python train.py --moe_layers=[1, 3, 5, 7] --weight_decay=0.0 --seq_len=512 --train_tokens=657700000
Below are experts of layer 3 (counted from 0) of a mixture-of-experts language model. Rows are named router (the router's row for the expert), gate (a neuron's input weights, with its number), up (a neuron's input weights, with its number) and show model dimensions 0-223. Each number is 500 + 25 x the weight over its row's rms, rounded and kept within 0 to 999. Numbers have three digits each.
After each expert's rows: "comes after" lists some tokens at least twice as common just before its tokens as in all text. This comes from a sample of Wikipedia text that the model never trained on. Tokens count by the router's weight.

# expert 5
router:485492516512470464487477469530472434500513503504455534508535513513469508531514482488459502473487494480500572491520515486465517488487494463492527474496530513496481510465573518508503513510528511509511498511475516515476516507536500516489477501467498507482498508532499495479523491523496484498487504516486518453464512519475495498469500489479540470484520480484557497475442489457493450531523464497456509505437450526512503481493490510531513464497485507517483554448488501551531516457518474503466536490508522537473524502496499515501560506481514522553469506471536503528491500495549480552508472532505519481511491477518513464518460509458511481539487487479492519487539507495504470490490
gate2:485456491536520425517435482536508495517540520532492525517449484547507502513499469476509473543514460487497528523499493497506481466446517508490537498430507525519496490489475496485471499505470465518464506551543471502546486490504514476457514469540501533515509492511492536538484467493467493505489498503516502502484557500471476491497506515473514466508511469475512481512506477477459547491485536485514510506496513532484449500541509505487487467514503509510510533570508470495488516490493496514499513483544458506535472489498505495518536524512464501505461525452474464483500514521504466542508464473525495512512496526500485474514480551491499505537495544488485492532527501507516471532482
up2:492489494486493506531468493547529492528489527481503465514482491512478503506518521474489517498491486512464480507520474507510493521556493458500435517524482437515473516487480465489501507471483472496464483475494524508502528502564499444472481521527490475459492500455507469524500512453531507508550505480457482492467494500491525445506483491482529503524517533523512533507496539534491488522488457488488492469472476451489491503485442505503517485497486479520497492465523512480487505515465539492520436495492539506452518526452476464516555501490520429539519483515542494522518507515466519480507489489457523517502514469528505511502497460511491496499478489544522536503480495534515543480496
gate3:508481480494505518522459565510515504470475467496490474517502443490508518482503498492528470534536516491535454506423538534483524521471503534447489505471501478479507438507509528506531483518488483492453516482519525519469535453511509458538501516508487494550498516479486527502505495456489487508493489516501535514506513544496534537502516501494466564500499495512505514503496491446518520490475507504537522526512523519530489473497477515502489520506481534480520520504485517543470509484474512465460503523499500470482557505460492508476527475527469584500504537501516504509510526479528515480521517528521482513500469509491467485501534524549532477529494523501501487544478545529515502472484
up3:498507498506472501545482489456490506513516497464462467502467555500449471492514464477486473490530488512519505508493521527493519499535525513509504464510518501428467471532535500536502472504495508459527530486485482458521540503521497517503462556528474493529470491455517498469444542466485487484489455465485491514515491519482511556484473517473453517483493474509511475500510488481519508533480526526490533469539523506514485519512469523499487466485519443494477492531495535494504540533524476534488538554476522495507525482493526461502498496495536522516517504528532516516505496521514551499512522463481478500511537481501481475518489492478529535547468533467497474475495511440482512504509
gate4:480469467512551492496506482466473488493488472502495517504514542482513486490527485463498512479492564517457510509479485504475454517436515480491524503463522526541493453513489502483511534488579530493465536527504497503523493479547523466492513527499503493507487535496472477508545486514497538450485499479517445503533505474553492528546495473467490502503529497511509467489489496475464505481490500500531473483491485479473534477494443464538478472483553491466508505518544476524514505512508484517467481489497513553506515493464505469498489517524510502498456552482493499493478534504498463510509459483488522519515504518497496523504508527491542507494493426549483501481495528474519492545482
up4:529494495470484528492457490539507451488510527550504507531521518475526520539522521501487499480503527461519496523512516489493503521528489486501470496514487525455474553497498509486510511497459535498488464530495505501489511500537527488506515464537514460467453515495539519482503530491486508477490467514490509533528481520501469502496491507563476468439456519473516482478526525514506491491488495493494455499484479546505499475467514487498507490538485501540479498534490507516511494521497476496504541487529530528512489474557434502517510533464447524459491475522513495511534499514520502486492463496453520464537502449427557535521542515507493501453526484485494456508524536490483488489508
gate5:503492563452507514542512477471529501480564524512539515516514526479520547478484466535479464506479488485495496508512509522491479520514533507493511532493496518431522475526472485509479511523502531572531506510487456487500488488514473472488524500531494555483511502505460534498519517495460497470502505481461479482522481474489547501518500520504530498509553496493508500506492503539551480473502489479477490491491483541536494497514477500501490526441489458490484510528472515519521529475516499490532504509506489493573495519474418475516473512496471486491529471478469505495478490468489524511539535512459477524467486531501510507482535511495526502511501491531511479489491541555521472534470
up5:484494535458538496468498534459493523510494552470540522460507515588456523512569509522542550488498479492477512485518537504507561458456514494547507499498489457485516537533527482500500520494511452455523492535529497541519509512517482482480502484464485460482509484494513472480460530506540485505499484542541503531487484521525517506505495497491475523491499476467473513522516484496526498503527530462510492503520509528457475494470490489516548502527522485508505518491429498512528517497461475497482479544490477515432482517494459532515517458531500499492502517502516503504480522471484494511524514505491492481515513531504488472479540471519526500492514493503468495471476506477522503469496
comes after: "\n", " |\n", ")\n", " |", ".\n", " |\n\n"

# expert 0
router:510554523477494546539506509543501501536508507465505520476510513526496511506488484507475463460481483467485486474518511518498496541474501497488483492485513522529547501484510489493463477508472510483484484556506519484501479517480492533513495515466499490516567497430530532487470452522473567517542506525548483527451521491440535501498499472443506511528476532528527564495502449491492516509508496462501482534445529454504495445462535473491487506526500500468516500524492481545482464515484515501557482506468483514535513499484517503514506519515508507505539507467494501500503493494506451504486501510472476528501489465484532495504479473540541484482530512489474510508504499483508488513492
gate2:435561469505525521513462509528478497470505485512498487485497489530533493504524504574494479470471469493535482480519505520467475499490498495520457465491509473469496474520473499480493489499535511512488524560571492545486477538526493535495505491446521524495533458466456512520471528500495543512523495513503478512480506487516500532485498478528520518521507552514509494478456507500495520531462541485478516500461498518491504500489484468512500492503508525533458476505485517503500508512475441458490531508472491479552488508510530496487537540472567472504509511505496459512503513541466466468504500527444503508511516477498510516478491502510473495446487459500505471531506530496522496527474
up2:444493533508456498485490482496521504521520501563493552458436460523477519445472478519484498524492517506497481474536471496509540500540518478459523489510500454516452547509472486489501531482523468512518507477513478521464482493542472494523538493523506482519503478514505532500485525494513494446469508456494524493517510485484535517480490513481470503502483511480496534522468502555526492512542520505508509503492465517505451492491499516454480485496559497478499501463510511466496504530501531456501508515511497527491523481524517488482509520525482530513505456494466491514526488523551519493520504496475487512546521465537483520470504533483517561524483505503452527494482527528450466480462
gate3:475538485501495458479516513485552479510529501496475472515517497505452479514517511548495469500487547488504494498512486481500512482432500512520457485517504488497480554471486522485523509531525475489496582543538510447480500551461517547471504456510503514492482492453529449543472499525480488522523504517519528530471446524480542479515485488474495462526495521507483456514483544477522493484488528479512541501533484474518494524534508488525519524496503478478545474526513527495508497495528471479488448513499450531482480519478504490529508516503509521481537534478529483497465479467529487549508505529483507483493466486485493511506480478473555495483466496514494510497485499515489523543509
up3:498488509517555500495500549501504523483485504460504498515514480482532526479475472536506485510504453507499487486539492532498536480534506508523508503474498455471491459516500469536485482465496493512541490491429521515457526464521475482514498507491507516489476478475474545521526505517493525483505458504502498485528546554531521468495518502519493525484517497489509497474510472524506503518548491511467558494523519490476518483487512527458459463508510480501503530480526482522488520512430558491496552496480517470508508460534486500511535469503473500498509469526508504505496473537480519514521515484489501515483478525526493501463538524543459488523554568547512449528552498521509518482500
gate4:499529486513500500532490522475457550501467461468492502564483538513513471501510461502491476499521507495495492492488528525517529503524499496482542543475505475476490502515498499474549483514513462471522464479507485501501487488460450494457494493506524551516466467522517491534529552529520524435475497473477464475511523482533499497501486482500494497493509526432487504518466468538496504493505495503539493477536470513516529510504488526500554508491522473493462448477535492504539532448501515491540501496512488494498469550493498500484508462472507488521517514493500520494557512512515540541499534484463506486483534485478478537498560539464539515524516508538483473499521506469505488467485
up4:501483453493509508521440486477461463467497514485481535496529508502488486488502503566556511507499514519509487504452513519500490504470474523508551543467544537492481489480467538466485563520535505553475471527514539506458545483525490518532545465498464475515512503479497478534513509491517458517485491505495495504519473494493505491500526502471517494485489481526515550524510471514484515436489521496517486495510482457499488520482554503508502524530477480496490508519486503483505472487485485517524511479496523442539475487511498495446484450509481478462520539495466518510501497532516463481502506530538528488537521478497455533487504499493517514484492445536500460526482529482542505529514
gate5:534528493537540469508510517502470502508496577500548486518521490454521540493490470467497441485475529522468494536528432472478480525522488494532485463517513453492492485519487528534482460514552513525487471458508509492531472491547536508505481500483467490483532471494545493521500480534496495534486510494466541493532483491459479549491502478491505501480466508530522515458459490487468489530503514532502505449514477514464519462502503522513551502511473521524488496507516498525501530516470498474499508549502522506582498509492476463508536514502478512501489489512535493505492494536469529480480490495454495477495498486499523509487512541536450502490520473483537469493525503489498491495499
up5:454492491516515471496493503532512535472530466462532485491525512514500506554506490515440517511517513502499515486493431466513538460497518503482523519487510478481524508487527454510477500553484511543493512511473519511455512516496502506528498533532474553530432494502458501484532560443506490484501500480507521447513493527540490498464494503502485518522468522475511515487499565495483499517533516529532518463526499482469535513524481465465506508494487520492500489478492519509471479493452491530537513506489516504496479533464472539490476489531517479528463539482521495509460470511504516464508493499496431526468497490491480514465502505483483510502505495505430441467501514507505490492494
comes after: " (", "==", " \"", "S", " s", " un"

# expert 8
router:466511493534526508505441474466504485508507496471542501559465556532499512492508523523529483514453486504528508547573453481532484482508504491494464486492508512498539458449458526500514523499511525479515520478470505521528511523456478551489489498497503524476542452503495487533518532489482448514461498503524489487538480456495488484502502493559526457465494508509463494482523481524500476478498491534488487486484523520524485495496494466514508510523546489536484471480548494518495474536475497479491479505483453501463505499512494475528517514470530491501463500492506497514470487497500499528509469505546500527490498459536505471510514472507535539464440463468520524482499509489504491524468
gate4:497455484532503512466518497514487535495485488490504519524526513480512471495526487498493498538456504503547506561550547507497550465513501549485492489476462519482482500496472445494459510495551485489487500481516459530494503509529489466479524461523480482524505493526450474516479489465488524564512509502493477520494489481484486528515499515482455522521554485511487447508524495500510486509486486469450496548505472536494530508497537509495508535509558488513521540545446479486503439484474536474487533509483488476522508531509523511481524483540512507516509483469498496517503504478488554514482495447459514523512519522489515517503510527487497536506490466505514490495452489495489545456472
up4:526484572518517510536532504479463481518495515505494487476498468463466464501503537511474513503495502507521523477519512495475525510516520502526536507540510479533508521521457498490519474486465492459522527473485492524511466511523501450492479461464482510447476504463486513476509522512490493540510506500485568497488514524520481515528494491476525541478503509470488513500486487457510525484500476500478535505480514503552498501458522542503498486492510499516494527481513509468472436509465500519481494484524486519508479530523477517484426536480506510499520509459486497456502505463466481525547449468500506471533463495566513481490486493521453522458483485525485494497473450491491573503498
gate5:502489498512493514482541505489533493489523521547498510534483432516538522472516441511531533552497547496513465497502473494435499492496501517526466500472491517506501479475517527522465476533472522510463467491551530510506485501493498526487469470451505469459532524511474514524526497487468460505469506492512506501520459462506533499503495491504468506486530491465561493520497509509490508486490500491535496486520522514516560518493497477550476468474467482526491508497531482511451490552527501513483512507508525492508523545479489468489441529513496503463492461482504491509466524468489467499521455501528482500536530478491494517517531507489505512443472470504449482471452517477481477511471
up5:534509430491483487499508525465540496491486467471511498528520472522461450501523484510531540467506532516511537509487488473437517482488461507498514494515478527469506528507450493535548504497475479519505486493516535525491481530520474472513539527493480489454527560567503499528508512485495504505548529538500512529487493491496508538500513486524503523496479501487498526484488480480518489466499520541527498460482522459548535481549504522498540477484481511483461506527482463458517497510492469432458492528484496503460506473495494504479501522477494509520469506506531487517474514517512512482464527500523556520504489527464520533496488503521456477475484524487499480442465498536487505525511
gate6:535489486527490522530483529470521564462483497512482513524485525510470501509480573481533504473494507519480477545514510508538519534483516503457500506504471496469493513465506488495503523491480537481506506461470500488556502516495533488466516501498480508525481497494505517474474499465462499479499516485487502529494502497532517492525496474488498501460496542526520453486483506551465512506545487530499490548528509501482535495504460487487520483474466542479503498524512516505437499528442463547578497432511512511489543480490526476488497475476515532512477490537504532486495497455484524485485471499491493514457486523507550519488465513520543523470532489503500507503472519443501528529497
up6:497513507498482502529436503469498541504505525523488488521460465522482515552498487493504490501484527490483484500518465449515529494519474454541506475507498540504484457526496489503542540478510469504499524516510490459509503529480493498457469498452487460488522508496511492493537527475451504544452497514490472554519521517509521495486498466460533451538514520497490459512496482482503492480514500478528513513522490445497535471491461476520558478462501467500502507544512504485488486531513504480502498486509505499475463513477521438490519504489482494535484530542498515495538530547431512499489456478487519508533517497509518466515504536479561535491483475484491503502549528466497509526505
gate7:482428501464520500464468478492499511443520558506483479514549531495552473486500485479481488483545523504519494463518520479489500523466500504509488520477469489479482515495467489483512511499493549509477499473481487493509481531497506523476479517509499489492513447441523501446536521524512521440452506487470508464543521496517486499519508535522506531485555503501494481490498513489481511474520476486502560559521501496486504527521520454553480466499514535499472483524504487522548523495511526533492469489502466508472507484471474505444524496542483515516483452498529491478533512533523505526491469472493454470533479499492507507507529514500462527509510496489463521533506461456510503511498
up7:514489524526525470476526487485485530512541525495474480469520476513534480541491539480505474510518493485482478515570539467461490538522476507498494481503496450501536535463535460521526477480493500533466549521494516531491513502482521493486527480501527520484474535487479499457514492506473490502502497483466480512515487494526523539492505502461498529481464518499473497481484535505482465494521466514507542494477486516527499478480473475501467476523485499511443490499476480478480526486470549512468480498494501507504520494499501494496547554529504516481576539495502507511551494529432501551486477444469518467512487482481475493501501479502463517506471480487533487514512450518552542478515
comes after: " ", " (", " |", ".", "–", "|"

# expert 12
router:511456519462458521532542511487478515498529498493520511500503516459508458529487530486485498491497511541508474502484508472503554511474496516492479532466465470446482492516488469512500488477481480505528510486508461497478533509453502480561479473544513506510452509485441523534484515490549500477526485457506514524520523492529479504504505520486492494470498465517546469512531470523513514522493503526479511478556527519480510544458491496483490477464517474473518530474489496501506496494498478516480485559543513474550452513520474523480480501519470545463486488541517489464510478548511507487478550520511516521491524519536478515466510540515452512489509476497517460496463535522491521519528
gate32:494508522529469495482498512497458526499501513507499493528465485524484525478481505506533493528514482502502496509494505478524464510493478496470514498488436511495514488500523494495480484538539508512530513491473465521453467489494476492469521541508473486493492538476503511496447561483468499501485439497462490458549483495473521465528493498516508506535486556453486506471464509478516515438480505566485481453510484500531495515487522497488512505534496519501497496459503556533488469493496493515512488493493494548468485467524519501483549517440527458507521488493535511529482506470492544522494513474483473521500449538503505494483499514557518511534506481504556472499449546533499504461493
up32:511502530495494437517465468498488515526505462535505496538481487519497522507515545508478453498508558478505476506493510416536467526464471512467532516526530535507505552479481509493498459506532495474527506527490498511529511491496478517515438526522535461505480537502491487489493508492506543494506507506466506490475523539513487510495491511488477478464504475507484494480479484494470488507500445477521509488519526495495495485482451529496525530506489511533495522471465539480480504509486553552513544478461549495552491468527499505529507455488463481498465504498536518504468535475518481474485524492489508491555454491513479480504503499511535513492445488526538500530507530483499497453472
gate33:501479526446517502523527513505531479504480451487519548521489507510487509509521488480518518522491492477492557525532501518544503509514499475514509525486552499527509472556528520495464473559554491559490482520467461493552466519502490522486509502526449512493532495487496488530496526528516513518471496510516483509500504438497501481493503504550514508527481529514488530496507524516492487546516501515531487533511527484487494494520476497506487505510500458496555454513482527485493493509494449500488451440467452483502508486489489475460474452499519508528495486454533560461498559508474482539526497470525528486469488481478510493488500501487496488530492525502497463485546473491454505498493
up33:534505507505490493462495476501489515511491535501490511501516504524513486494522474495512547533484464510541487508533482526539479476491494487498460489460511550534549566447447528517545487498515523515506484528508490515506489517505535521527468479499511446454476502488487441536504448525479495500501503475520476481494496509473518503475520536434541495466513492472480493487460487486453472515525504510512501501527542529543513508493530526534569510507468480481488534518515544477481455502503493478512502429515486479553499468545502452477506506518507490492508446485478544518494557523504499484507506497491520482502498503502497500480515492495483482521528472483493526494484505486522527525518
gate34:456505497515500493495551457504478488494500453518485491496459519484528462454523507536503506539498510502494475503463499526470510479508478558577495521529521463501507430488512509533523544523502468534495505503500506478511501498513488523520453505489420532483492483501511511512529508519475536513525548537512512553494500521521504485493511495531529478453507478500498497496511469497524467461494440490507513500477514499481481476512521517493486482485488457505472496511507490505489493493512504501491500507487486506501531553556505505520510520491512517469497468474505521509463471455481508481521472459523517476479527497454521476507499478486523574526483497470499558583515487495506520500510
up34:480489519508469533523518480492523506486513498482511483504537494496505489485449544523463557497491507495485554502540516544549515503488509545492488533511507518496529496501526460480478456511476513521507548462505506473467500503528502517490517501481452510526487465535522485514535484481509540442472489512519494499468562503458469511502501527525486506519481498518516514500458516475509511506496489496504514513510524501471477520495524494476494520529461503503518507437501545525467513465497483495505504527537489501503519482523529482526487490497486484500494540505505464495488492469501509488513506494527506554470473489499535511490497528492578406522526486458512483495581487506435520506474
gate35:527524532524505511477473520498462496497514495509479500524485504526536435483489502502528475499517473479486489456486471501526532495462459513507554449555466504503489509501479497516473494537450501492483520493505507523504493498507523494535482517485508485486492469477516457451516476500461483442493470509490479522492538511458459573540451507493543532477494509475499520523506504509542509459523467510466475505485498491519550496471509504504475506502506545539512490516492495478558481533525513503533463441505547495523501523505490477508514484511502502478514531464506499475489442474506493483480457517486496505523457506482495498489514535523462515470508494492482487495476491454540556507533
up35:544496462531489526518536482469555486491511468480483525450477528483508484486501508506489481433487516496567527482461495496465454506500501483516536470518498474478500502506516516509511550472487522537508506511492515523471508544471468503490498499461516503508481502515497457491539506517547540494500462503494509525500505487513531472515482476516503484501482474551530509456477492519482547512551505529509502489501510449481468511525516493477511552577503456540470523531533494482486526514469483496519476533475538522523482518520477509495479486504492512526513486555497484505495466464469496508494493503553501552499500495541504480477452532512520468477526482477513445532501492482497515494491
comes after: " ", " and", " -", " as", " with", " –"

# expert 11
router:487521499516559491497494479513497551495470498522520458461514444477497511507460516510475495506532510506511525450435480512528440478495497477442514498500500500491494508531480488483531512516510472506493472550504515474505473482483493454427522509472500526488475486536568487514527475509495504496516506529495518493549497486503530502532498493487480518517493498484472524506470551521495509480514481527580511507509483484495466515492493495498525502491465539512488453520522515521499515489482496451482505452516508493449538467520484495496482474483522482491513541545492506482530508469457507458509474513527519499487491507514534554525478476523512474517518496524447520515498443521497518491531
gate4:505501498515493476517509524530475512505530549503477530516490444525482471519515466475486526516535465480481473501520472493513490471460514527483462539523505508499464511510487492513494503493506486492547464508449522532534532486515504542473481495508518514535548539470509500479470505433535516472503497474528497527528519496494536524486505488471484530521517525470492523491459521539472508505517523531498450545485514514511479489510517482553511514528471466483491516484553492537476482502476489509462489530510448530509473529500454503489483529523482517474482455477486485484519515522517499508494550478494497462479556494479489481487491477489436513485458493460502460519551481495505545528484
up4:497483472510520481514519520508488481480488518500538504531515481530465496497497535491480482514521487486475529518523493473521482469475490416499517508477501511463492500461537506487492533503507518517483514477498492482499567540467481542506459501557523498515535515498471482516527496477509514508480516491477487490492527509529511531475523493486494538506493488494494533469545440547495480508522464493504520531455505493539484536517526471511500542514468479513516496507486477475486466453512527484539526457506526491499514520495517539469496515526509490545516457533515513509481526455483495487518455554543492500469548471500438510529482478524481496543459474483503455516509450499521480539478
gate5:521525573507494516512489497553485515535538492493522521492494481515525527526501441458432531441504521511479539507451484503503477529498477516526511439547494450514481450551514471526489497494474506489505466506491458516530513514459529475475507519506508482504467503456442456495467470495476498449469500450520528490517505528484530494493495523497457507494495505494505503521521497491498537502508521510528556508477491465490504518491486484515492489479495508474501570509459494487481467500499526463480517500538488488484552534521476500490509510519484503529492473519502507544497502464495460492485476495503488498528493545515507457512531514523532504519509496455511517525530499510494510476481
up5:513505500500550515498514507507552487495488501518491486483505532485495461497495525571484439507469490528504520489535472508495519498488526477458457505489508497516526515515507492493492518523496513513446527474460538481500466466511487502485492522526500469559507526472551521449528497444497507576520495469516518525483470494477455554530474490487481539504517487496520478488533548472534476488505471511485445527503544515531506487472524500504491522512504498496486458522560492529493507482463470526519495519480467460513504510520514500494517471479547516486521517478497511507479499524526521486516501502473534478487506530505504535490508468507532476499456502535481510511447476497508521551547
gate6:463569485523520463480540547508475465504451473476492530522503508479491486492480478529493522487511501484513480503508511502486473537475496523528462513511506473460465514490504501491449508513504479474495494512497496536491441504563507498498475457480481510561461483538498480511520514537448545517496504496530461438456460511505498518473507479508508526500524485500511475501484517506500432523493504536517524484493466546512518502478486437537501494479489488507543495478484483483521492492508499529520522490540428496510489496469530495467514515468485463493473500487521500477459494479510522481523491466479530500497466512473520532493490518485509483497525487524525500534539476546487549499472
up6:436510478529502446447541538496457488523481507469509472475502465525471498486504479484490495506566521511462495538526510487490500487448523505519484493467502479476527477491451514466490491471510466511480532514553556463516492500530467526527491511521529472524485477528493484483561481512530538510492505472475495509506506470516538487500504489470522477535510493471468522489471512567522500500496494464520485488465500488482494478494523500546508521457505482500510509475504507486459482496522507489497519508518462508516480525475507526481509524560494463495500444483541519505516500513514462468460494484484484450488487517445461555529518485518508486504525523510532504494487475530492473488486
gate7:515503511536556499477496506544507506482508504484497457542474496517461485514524498464513492536512531503541517517522491483491493499500530554491517497528521508483494535479471496475452491515462477497516506505477491497505528502502519478485468484503477521472443453523439471481505509505508505502540501555495516491478424517489524525459492422525523482546500532515473469502522510476508514519511544480526429502528498469473521518469489481516522496536468481477530515485497510488440523506507498526504473522510474506544539525476527484466470458477514515488501481514503509494521494433510505504506498440495432498530483485503493504481538489456496491471505501493500494505515515512515506501470
up7:495532500517465471507483553519522483497463500500461550508550539508519500433526496524530490498458467523503456523489477491507484481483511485520475501491489483497487525539479515497520498493533510482523480472510550528506469494478472471511487484523487501485514467499532532497477502531509477486473516506520480506494504537487509464509496541471483549563512513455530489509466502494510468495505503506526530467449511532511481541555487502544470524532503497559505446476486513514523494518509498500520472487474491510484509457505517470460559503481537540518526521458516485498491492504523504475490507518469522478513486508472517482503544470507470554484491545478528501451545500469483510466476
comes after: "201", "200", "202", "199", "-", "198"

# expert 1
router:487504529502521449463472537493499469498492511503498501474527502523496505451512499478534498505468490496515429491476480522471486496543487512517483504511502499504495477539521514545500534497500476520484531488567503467464486493485546494500541550516507456524478550491559523500480482529466536471539485514431452494524506573488480499471499517546473533540491485499475478497481501501515538485491494492538516482524474494502531530509517489537469539488504501479475525512472498433526504473490492488487538469478518529511527493478530476481462520503516517532503521497489500487484514520472511450502492497473533491486493501441510483496524496493502523473509542538504492526458483472494529492505
gate5:502518476480485445495485519496472452458481513425503493483464479504514524480526485516496504510486511526477522498543484543520514551501484521507533451542497519483471491483535513512483473508507486521465574504437535438567507506513498485502533512502504509536468496505517491502488502490552485502496501513495477464498506463522535501469519472507487486500474492516535486541511552499461484513476515487490482466483531518488485478493517480470541437494507496503507471467508488500510523520461502507509521484472536512582482515502484507487540487555489517504448476507524511516496500492511494541484502498544496470524494466463478483492504506501478516503501526517472464531506530465489500527501
up5:429502430521464486470485480506553464487488506480522488464520475492532563519417514523498497511498541471526527506503502509489474454492496534504468487500484547527454518526503495488546492504506461498477482452509532459522492467473519533489495523555486482485504500502480539479498486501480405508512493516482477532471517519485501467520501543448499484489509525499490477465549561493501501504494493506457535483492548484489492479478491510498481526502482508479463527504497501452521494479502507521440508468487502509508525519512506503545520518514530548479487488474511514497497511482478513482469506503511481487496500482490488495503525539483506496531511508520501529499470514494531496500526
gate6:507483498476519528520443518550485470558484505494503541528479464552498504516512492487486498517469522476472485534480457551458525531458519524467537484451505456502502514509544483512472509503488516524469525529468519500475495467548529500494522519488503552542509527532453531479525521478560543538492501463487441505509534480502494467506507477518492483537476476472472502474476532536532555481477496525500490511474484495540525527543510498487496472462484519489498489486491540503486487487491458524527499467528470506475489459554484507547528490501476545483491505492497482481477517486509489500497519501480467514501510482491519520505522494536518495535503532509496510489513496520514504477521
up6:486520477482449519463561521485446527535488499461493510502473454510553477505493491488498495514498502458430518567509491483465500496496500505456496485476496470494474493518511504500519508483464500459499512517475494495524486491516529520554515489536517543537509481494507505550474547496518558492513480507473507497520492497508488513467492474516480486520477452478526505487485510468482498520494526524501527464527473424506492490501504509507467489511446525548516523467510520490480511439523525566514533500495513508508485493504469508501525491506534529498489508546483521528487496519487529517485520468443514500481493466497504484528543475487541524524481523456514501506535512468489488531500
gate7:502466528503514461493511500518514480542476506531507485522515510496518471535538486501515538488472514522472487475467514522513502500516494456529461478473465488547484501522515490517511514509505531507518515527471500535450533487492469473452479510445507506535538494575484522543510503446489471512484483496530490470494532482486484517528521554493482543520519516502533513539468498479531541502461478481495487473509539496535526504513492438453477464501487527509473497496517509493468451485536523494524500469478466464513460475506498476519510532472518473464496448510535490497499489536495495479492561505465529518469515521460513480496503521521498458478508485482463508530491481498491517508534
up7:491503567483490499494511507508530489503510510514520479466486481470526488506535485534478504505508486484510488485479499494498501505528507498541455510459477532527464481480490483473508510515489526507483466498536468507499511461478495497443441460533498515477549499535484498514508447519512487531466515472472500503518530441495481512543501523472467570484495508494569499502502478491506512497511500471473537531500487490529492523516498511446515458524499543515465494515519463459563525503508506512560510492462488484500510477533472511538465537452506534531523494476532503496542494506472480490490542509470538508514499549499509509492534555504499483498493545519479494501489489472507496528539
gate8:492527492461521492477507525497541527532463500487505475515504469484512490535514482498486451531473516478558502503488533534502475488513482524495453468467481515521489505485446490483511487499464504521492500513489532482547507503495541536516446492534530512480493479488540522511463494524498453443530521519555519496534521487482520478507494544540465462454504468499516476489529471455512540476501472519495521488497525504503526508483496480518473474486491511516435496460481493499514501473486510492550497489545522500464501529576492540480547504457463521491485475527493522506528476479509522478511501504510487508528534490496497492535484490541510515529458520517457506495515474452521505507523
up8:480469490517507494514492470471510525526537540473449495505522533505456500529455481462520537468493467509504511483460469466496541496458501501457534499483520560517503510533466497525463541501507481495494514502461529534480521516477503455482550500498487526515522527502493470476514525505496511507504502479515480533475493507514497543489479492508522554544496464488521544522478523496483484531456501480504447468554527518506501480520512523485554512541483508493457505473529490498492506552501538509484474513489466497531470507451527438477524480507485477494484497491517510497519488504511495507480497508429508519523461476513491492500472576522469473482504505484484494481455515501495514512489
comes after: ")", "1", "2", "3", "4", "0"